Weights of a small mixture-of-experts language model, trained from scratch on English Wikipedia: 297M parameters, 16 experts in each of 13 layers.
Below are experts of layer 10 (counted from 0) of a mixture-of-experts language model. Rows are named router (the router's row for the expert), up (a neuron's input weights, with its number), down (a neuron's output weights, with its number) and show model dimensions 160-239. Each number is 128 + 32 x the weight over its row's rms, rounded and kept within 0 to 255.
Before each expert's rows: a language model's description of what the expert responds to. This comes from a sample of Wikipedia text that the model never trained on.

# expert 6
It responds to: Prepositions and commas joining institutions and places, especially of and in, as in College of Law, Provinces of Trieste, During, near.
router [ 98 144 150 143 190 162 113 154 223 118 143 177 112 134  87  94  62 119 153 159 139 102 166 138 102  98 110 158 122 117  85 163 151  93 120 136 120 135 143 123 184 118 131 144 163 126 127 150 152 159 125 156 181 103  83 154 143 154 133 158 116  97 124 119 125  97 144 114  64 107 156 119 114 155 130 118  93 156 157  90]
up0 [139 141  89 110 178 131 134 155 127 128 140 126 123 136 132 149 170 165 156 141 107 171  98 147 136 120 176 115  80 108  97  98  92 118 160 156 136 135 130 130 123 117  57 137 152 132  97 107 119 166  78 128 109 109 168  89 148 135 113 131  91 115 165 138 139 103  86 135 131  93 175  74 131 175 120 159 165 138 172 102]
down0 [148 220 137 100 130 149 152  91 134 155  91 100 110 196 166 115 141 121 146 182 114 104 145 114 116 122 139 121 141 173 148 123 134 141 109 110 140 115  77 104  79  69 172 170 127  77 174 121 136 117 168 200 201 140 167  77 161 113 122 117  74 144 158 116 123 119 140 176 129 122 180 213 100 127  97 129  76 139 117 113]
up1 [130 159  56 183 124 157 105 103 108 193  70  97 134 109 106 125 161 124  96 137 102  41 108 229 107 123 108 184  75 156 210 139 176 178 223 143 158 105 140 138 149 177 139 121 142 181  82 106 157 122 160 153 176 120 134 113 147 139 104 103 159 121 187  96 135 117  85 110 129 105  83  91 141 111 167 135 137 146 149 117]
down1 [102 169 124  80 107  93 128 144 141 110 173 117  96 153 107 145 121 121  75 121 115  98 130 102 202 172  98 119 145  94 155 144  71  80  96 117 166 107 118 109  85 159  80 133 122 119 118 128 122 114 141  97  83  85 138 109 191 165 135 133  84 114 165 144 129 152 124 118 132  88 117 111 116 170 150 116 123 144 128 174]
up2 [120 188 126 132  81 103 125 123 147 157 155 115 142 124 136  81 168 147 138 131 109  62 131  71  94 119 114  92 125  96 119  98 130 100 145  44 146 114 124  91 172 192 129 103 115 122 161 180 143 137 116 112 161 145 109 160 125 180 126 119 161 106  36  52 111 123  80 154 108  77 115  85 145 170 108 152 119 118 108 120]
down2 [ 85 107  97 130 163 127 105 169 149 112 106 132 129 106 138 137 110 110 108 157 141 112 182 168  85  97 155 150  80 145 151 168 134 128 159 130 161  89 104 129  95 151 170  98 109 199 122 205 113 166 162 118  96 118 148  87 143 150 121 125 150 185 112 130 109 160  81 145 104 106 176 129 116 150 157 163 183  49 128 101]
up3 [146 119  93  62 113 157 124 135 176 100 109 119 122 127 113 119 166 138  99 177 131 196 183 116 148 134  73 107 139 129 149 122 144 140  98 183 134 166 120 164  98 143 162  97 123 136 160 170  98 100  53 140 174  87 125  89 124 157  73 103 138 189 117 108 143 136 131  63  95 182 165 121 205 146 202 166 128  29  51  95]
down3 [134 108 134 110 127 186 109 144  94 125 116 157 196 124 130 129 181 137 130  94 157 188 130  58 175 126 126  85 141 143 158  98 123 104  92 128 127 156  89  69  88  84 167 151  79 122 130  96 101 110 118 177 145 121 104  89  93 122 123 127 116 130 116 104 143 146 163 121 147  91 157  83 112 137 104 145 185  90 118 121]
up4 [127 151 138 173 122 157 100 100 128 125  70  84 166  90 150 159  93 151 122  88 143 174 103 144  53 137  95 136 182 130  93 144  98 112  93 135  78 136  81 135 179  56  91 119 158  87 106  84 119  50 154 147 121 101 153 106 118 175 102 167 107 131 129 125 100 104 127  67 137 176  97 144 158 134  99 160 105 173 147  76]
down4 [201  66 183 106 154 158 203 166 168 158 116 142  77 110 198  98 180  93  86 156  99  81 104 114 182 169  85 124 152 161  65 152 124 115 146 132 133  78 130 120 126 141 103 134 114 170  79 123 141  61 165 159 117  97 124 157 124 143 134 120 150 132  92 183 127 171 122 106 166 168 131 174  92  90 108 126 135 141 120  84]
up5 [103 105  94 118  98 100 163 161  74 119 122 121  93 155  89 137 175  92 122 161 137 131 138  64 169 146  98 176 102 106  87  93 122 130 110 110 136 179 176 129 136  68  91 110  82 109 174 129 127 113 136  85 134  66 101 160 164  94 175  96 125 121 146 124 182 142 161 143 107 136 134 115 122  62 142 104 115 143 125 132]
down5 [169 124 169  90 101 163 120 111 104 160 144  80  74 148 116 180 117  96  88 102 168  91 130 108 124 150 153 102 138 103 138 179 177  52 135 157 100  93  70 110 116 146 133 145  96 135 129 156 116  95 143 126 125 124 152  66 138 110 131  85 158 115 127 157 121  68 157 119 119 125  81 145 125 130 119 154 129 133 125  96]
up6 [101 178 135 112  82 155 112  94 152 176 153 147  86 122 133 124 145 126 106 128 101 123  79 211 129 118 119 102  94  87 120 188 123 100  74 113 193 162 144 114 111 124 194 144  93 124 183 132 109 129  85 164 176 118  94 151 126  98 147 187 147 135 101  80  99 144 115 148 103 135 120 130 154 154 193 141 116 157 173  78]
down6 [126 141 172  79 103 113 105 128 172 156 199 134 146 135 154 185 108  72 106 126 155  51 130  99 112 182  70 112 170 167 127 110 145  92 100 163 138  95 179  63 129 136  98 145 129 146 153 158  70 161 158 144 174 121 169  89 156 118 113  84 142 106 100 147 165 134 117 168 176  90 106 172  39 143 148 140 145 131  90 107]
up7 [168 127 157  93 166 141  31 163 176 164 127 120 105 103 117 153 159 132 154 150  88  74 136 151 187 161 111 152 114 122 112 113 120 145 141 110 196 140 166 103 165 148 166 139 113 107 129 164 145  87 145 103 118 138 143 100 148 129 107 156  96 192 158 139 162 181 110 156 101  77 149 141 115 168  80 165 119 150 115 162]
down7 [146 145 198  81 160 125  75 115  90 110 116  99 199 125 163 176 169 148 174  93 140 159  63 129 124 148 143 126 159 154 137 173 118 156 144 121  92 145 160 104  64 177 153 155 101 109 199 150 160 160 171 103  95 105 202 130 150 107  97 117  78  90 142 125 168  89  84 141 164 143 120 147 112 106 105 108 151 126 109  90]
up8 [163 122 122 159 144 139 111 107 172  91 178  89 151  85 128  92 115 132 110 120 164 171 166  72  55 120 187 131 130 110 132  93 158 101 162 164  82 146  43 154 125  94 135 142 116 127 135 159  88 127  42  95 110 163  79 121 145 148  64 138 155  92 153  94 145 162 123 117 124 161 146 136 160  88 116 137 145 122 146  96]
down8 [154 125 143 130  89 127  86 141 182 138 156 136 100 165 118 154 113 115 106  97 125 159 177 124 118 171  50 144 115 152 105 134 118 103 122  99  96 119 154 140 168 141 108 118 126 174  62 130 150 108 156 109 119 134 101 120  99 117 149 151 141 140 126 135 126  84 148  78 104 159 141 128 131  61 191 107 176 110 131 123]
up9 [155 157 151 100 112 129 127 156 102 127 165 144 121 101 105 141 129 143  94  70  51  97  97 180  62 131  91  57  99 154 140 138 179 141 188 100  95 147 183 142  98 128  86 120 115  92 146 100 150 116 158 179  80  90  61 125 165 187 176 156 144 139 118  92 160 105  96 128  95  89 122 174 144  94 136 165 118 128 142 148]
down9 [182 110 105 142 124 107  66 181 109 107 171 134 154 151 139 102 129 189 173 108 186 157 126 140 146 125  86 133 108  93  91 185 124 142 160  98 175 120 147 159  99 153 165 101 115 166 156 152 140 150 153 172 124 119  91  86 204  91 108  66 122 147 114 177  33 138 169 205 108 106 113 127  60 158 104 146 125 160 218 155]
up10 [142 102 119 126 150 115 121 141 126 138 128 142 123 103  99  76 101 159 115 117 105 131 161 152 124 126 117 121 153 103 123 101 170 163  85  84 114 156 156 126  76 108  86 153 129 134 106  89 104 150 118  79 119 138  94 124  88 160  42 127 174 106 143 186 206  80 140 154  69  90  67 146 115  96 119  98 146  87 144 132]
down10 [145  93 146 118 112 122 129 137 151 137 130 101  77 160 113 103 108 159  83  88 174 114  83  84 129 139 124 157 150 111 127 105 129  97 104 100 146  90 145  96  63 108 137 107 192 150  89 136 175  95 111 112 104  98 109 137 165 119 172 119 106 179 108 120 125 126 149 142 171 104 162 129 181  68 118  98 112 173 129 136]
up11 [119 119 116  95 141 156 139 164 120 136 163 141 121 109 177  38 103 127 108 158 113 101 105 140 102 149  91  92 167  74 117 139  65 115 150 127 148 103  90  84 190  81 124 167 103  96  89 164 141 110 171 130 165 138 135 140 113 106  89 108 124 131 143 103 122 194 126  57  82 196 159 161 149 166  65 153 161 100 136 129]
down11 [ 58 154 137 108 112  76  86 114 110 128 126 132 180 115 105 119 175 138 123 133 149  91 149 108 120 122 125  81 158 118 116 144 105 144 121 171 157 150 242 138 119 154 129 159 119 177 110 141 143 135 170 222 115 124  95  97 162  94 149 159  94 112 134 129 128 119 116 100 136 201 173  79  66  62 142 151  80 158 126 136]
up12 [ 93 124 127 158 125 123 124 160 117 151 139 128  94  55  84 127  93 155 120 155  96 117 101 147  89 135  92 174 153 140 145 112 123 119 126 103 173 112 162 105 148 164 140  69  98 135 131  91  99 116  68 177  97 122 100 104 161 119 109 136 114 109 108 162  81 121 160 118 128 226  76 122 108 127 111 134 168 164 127 123]
down12 [126 160 159 110  98  91 128 143 145 144 130 134 153  96 106 165 146 105 185 142 109  77  87  99 198 128 140 109 104 179 125 121  79 177  68 155  75  86 108 166 141 136 133  52 169 119 155 102 151 111  94 144 156 121 117 109 162 117 133 168 136 140 140 103 137 133 142 153 151 121 139 173 174 116 108  94  69  87 164  72]
up13 [105  97 137  93 155  43 113 131 125 143  73 128 111 104 207 146 136 134  98 176  93 194 135 133 105  82 104 169 110 104 145 114 162 181 161 118  93  84 101 133 173 112 152 119  91 132 147 147  93 117  89 110 156 123  64 119  90 116 126 153 170 207 131  83 162 190 113  94 152 121 178 100 157 116 147 114 152 160 166 188]
down13 [115 122 187 114 125 118 147 154 146 137 173 140 190 160 123 102  63 111 130  75 107 145 136  57 127 131 136  68 136 127 105 107 108  86 148 125 184 149 168 100 120 175  77 114 157 147 156 134 121 151  60 123 148 165 102 156 179  91  71 137  57 119  94 159 177 136 112 111 254  45  91 125 178 149  91 208 126  88  60 120]
up14 [ 71 105  93 156 168 153 158 134 174 142 153 155 121 132 120  87  99 146 106  91 157 124 137 154  93  98 153  96 112 128 195 122 124 209  83  58  83 180 141 149 183 154 156 167 164 138  97 102 142 136  90 127 105 145 111  98 108 176 121 171  95  65 108 135 167 111 161  62  89 194 139 130 151 125 126 113 168 152 196 139]
down14 [117  99 173 165  88 107 128 145 164 122  85  54 121 181 115 122 131  55 126 112 103 101 117  62 152 161 142 126 141 237 134  71 175 112 136 158 208 100 200 186 197 121  72 122 175 101 122 155 102 116 126  87 152  84 116 140 164 104  90 174 157 130 170  93 209 140 131  85 157 128 145 103 138 138  80 148 145  98 141 169]
up15 [141 131  35 105 174  92  92 101  57 176 137 148 155 112 120  24 113 133 101 151 100 134 133 148 146 141 120 139 120 122 161 157 121 151 133  92  76 138 109  95 121  85 198  70 146 148 162 139  96 110 143 188 147  94 106  93  61 185 118 126 161 119 160 126 180 117 166 128 135 142 157 181 167 140 120 143  69 109  73 140]
down15 [ 98  87 204  62 124  98  77 106 119 132 145  65 171  68  99 123 139 115  60  74 116 108  74 149 138 133 123  88 139 121 154 149  98 120 131 133 105 104 132 188 108  89 117 127 136  89  88  63  94 162  72 177 165 175 198 148  98 187 106 117  62 114 109 117 129  86 117 152 123 121 109 162 132 171 133 134  73 182  90 128]
up16 [ 77 164 135 118  88  94 132 175  95 113  99 152 121 102 138 165 112 153  84 130  87 136 205 172 107 119 110 145 157  75 116 116 135  99  97 186  72 119 128 155 139 134 115 103 138  74 132 149 113 141 147 122 151 146  76 131 105 130 122 107 112 140 111  85 114 158  92  97 102 187  71 129 132  49 125 168 184 136 105  75]
down16 [147 109 115 134 115 136 136  95 133  77 146 134 117 212  42 184 158 149  52 126 130 148 147  83  85 107 181 175  95 153 150 106 149 145  62 132 117 110  71 132 148 165 140 136 144 131 110 113 170 151  83  71 137 123 120 175 174 122 190 174 122 159 141 164 143 162 150  68 119 150 101 124 168 167 168 177 168 103 149 159]
up17 [148 113  69 120  83 127  86 120 123 124 110 170 102 136 158  98 137 113 127  97  64 121 116 148 103 146 103 101  90  95 115 182 113 137 140  90 147 142 111 136 169 119 138  42 156 131 170  94 123 114  92 160 108 191 204 162 150  89 111 179 146 170 124 122 117 135 114 162 148 158 105 133 106  87 132  91 125  90 151 130]
down17 [126 103 101 177 163  58  72 120 122 146 139 101 133 111 147 122 146 145 171 128 125 131  47 116 150 188 109 126 133 176 131 157 178 122 115 180 111 147 166 111 139 110 139 103 134 188 112  97  51 135 121 134  72 192 166 110 137 120 173 130 149 116 109  91 135 103 152 169  94 104 115 157 122  96 146  89  98 120 215 158]
up18 [120 144  47 153 149 139  86 163 124  60 123 159 120  88 115  98 147 206  87 130 112 124 121 105 152 154 113 119  73  45 107 142 116 171 115 167  96 178 125 143 135 136 149 107 133 146 188 168 154 153 116 155 120 145  83 150  75  78 144 141 123 154 128 170 124  89 143 135 132  91 123 107 153 111 126  66 158 112  47  95]
down18 [185 129  94 185 202 176 135 140 136  82 111 112 190 102 161  60  37 131 116 159 102 157 101 136  83 101 112  95 133 117 114 180 190 160  98 150 146 139 167 178  80 116 125 123 106 115 144 122 123 174 112 138 123  77 128  80 182  91 140 178 143 137 129 137  71 120 143 120 110 149 129 140 113 175 149 126 129 110 170 116]
up19 [122 160 195 103 135 152 126 143 197 102 145 132  75 143 103  82  73 130 157  99  94 137 128 110 106  85 161  78 140  89 161 162 191  99  96  95 144 100 118 174 138  82 109 111  80 151 205 164 142 151  87 141 176 113  98 130  80 168 109 210 124 148  98 108 115 167  93 125 176  57 113 135 183 133 104 116  93 125  66 128]
down19 [116 184 114 112 138 138  94 134 163 177 167  79 136 182 193 142 127 172 156 117 126 124 113 118  69 139  67 147  85 124 145 130 152  83 143 179 144 122 150 120  91 157 118 100 103 190 188 175 171 183 166 147 176  76 115 106  93 130 120 100 159 187 114 176 111 148 145 126 172 144 149  78 116 181 145 152  93 153 148  78]
up20 [102 173 108 142  98  75 155 135  90  78 117  89 111  81 169  91 178 132 126 118 122   1 105 120 150 165 108  95 140 124 121  80 146 183 170 141  94 136 142 189 113 119 128 155 110 101 117 100  80 112 137 195  97 188 148 125  93 139  99 106 195 114 121 170 156  97  87  95 102 120 113 139 116 183 110 144 104 109 137 120]
down20 [106 145  84 129 111  88 180 174 154 103  88 155 127 170 159 123 145 116 121 113 108 126  94 125 180 121 142 152 139 156 103 126 129 151 173 140 153  93 134 111 142  99 117 154  97 112 113 183 143 170 161 101 120 124 125  65 138 155 167 138 148 121 136  97 128 133 174 111 140  94 104 128 102 132  98 134 137 130 122 155]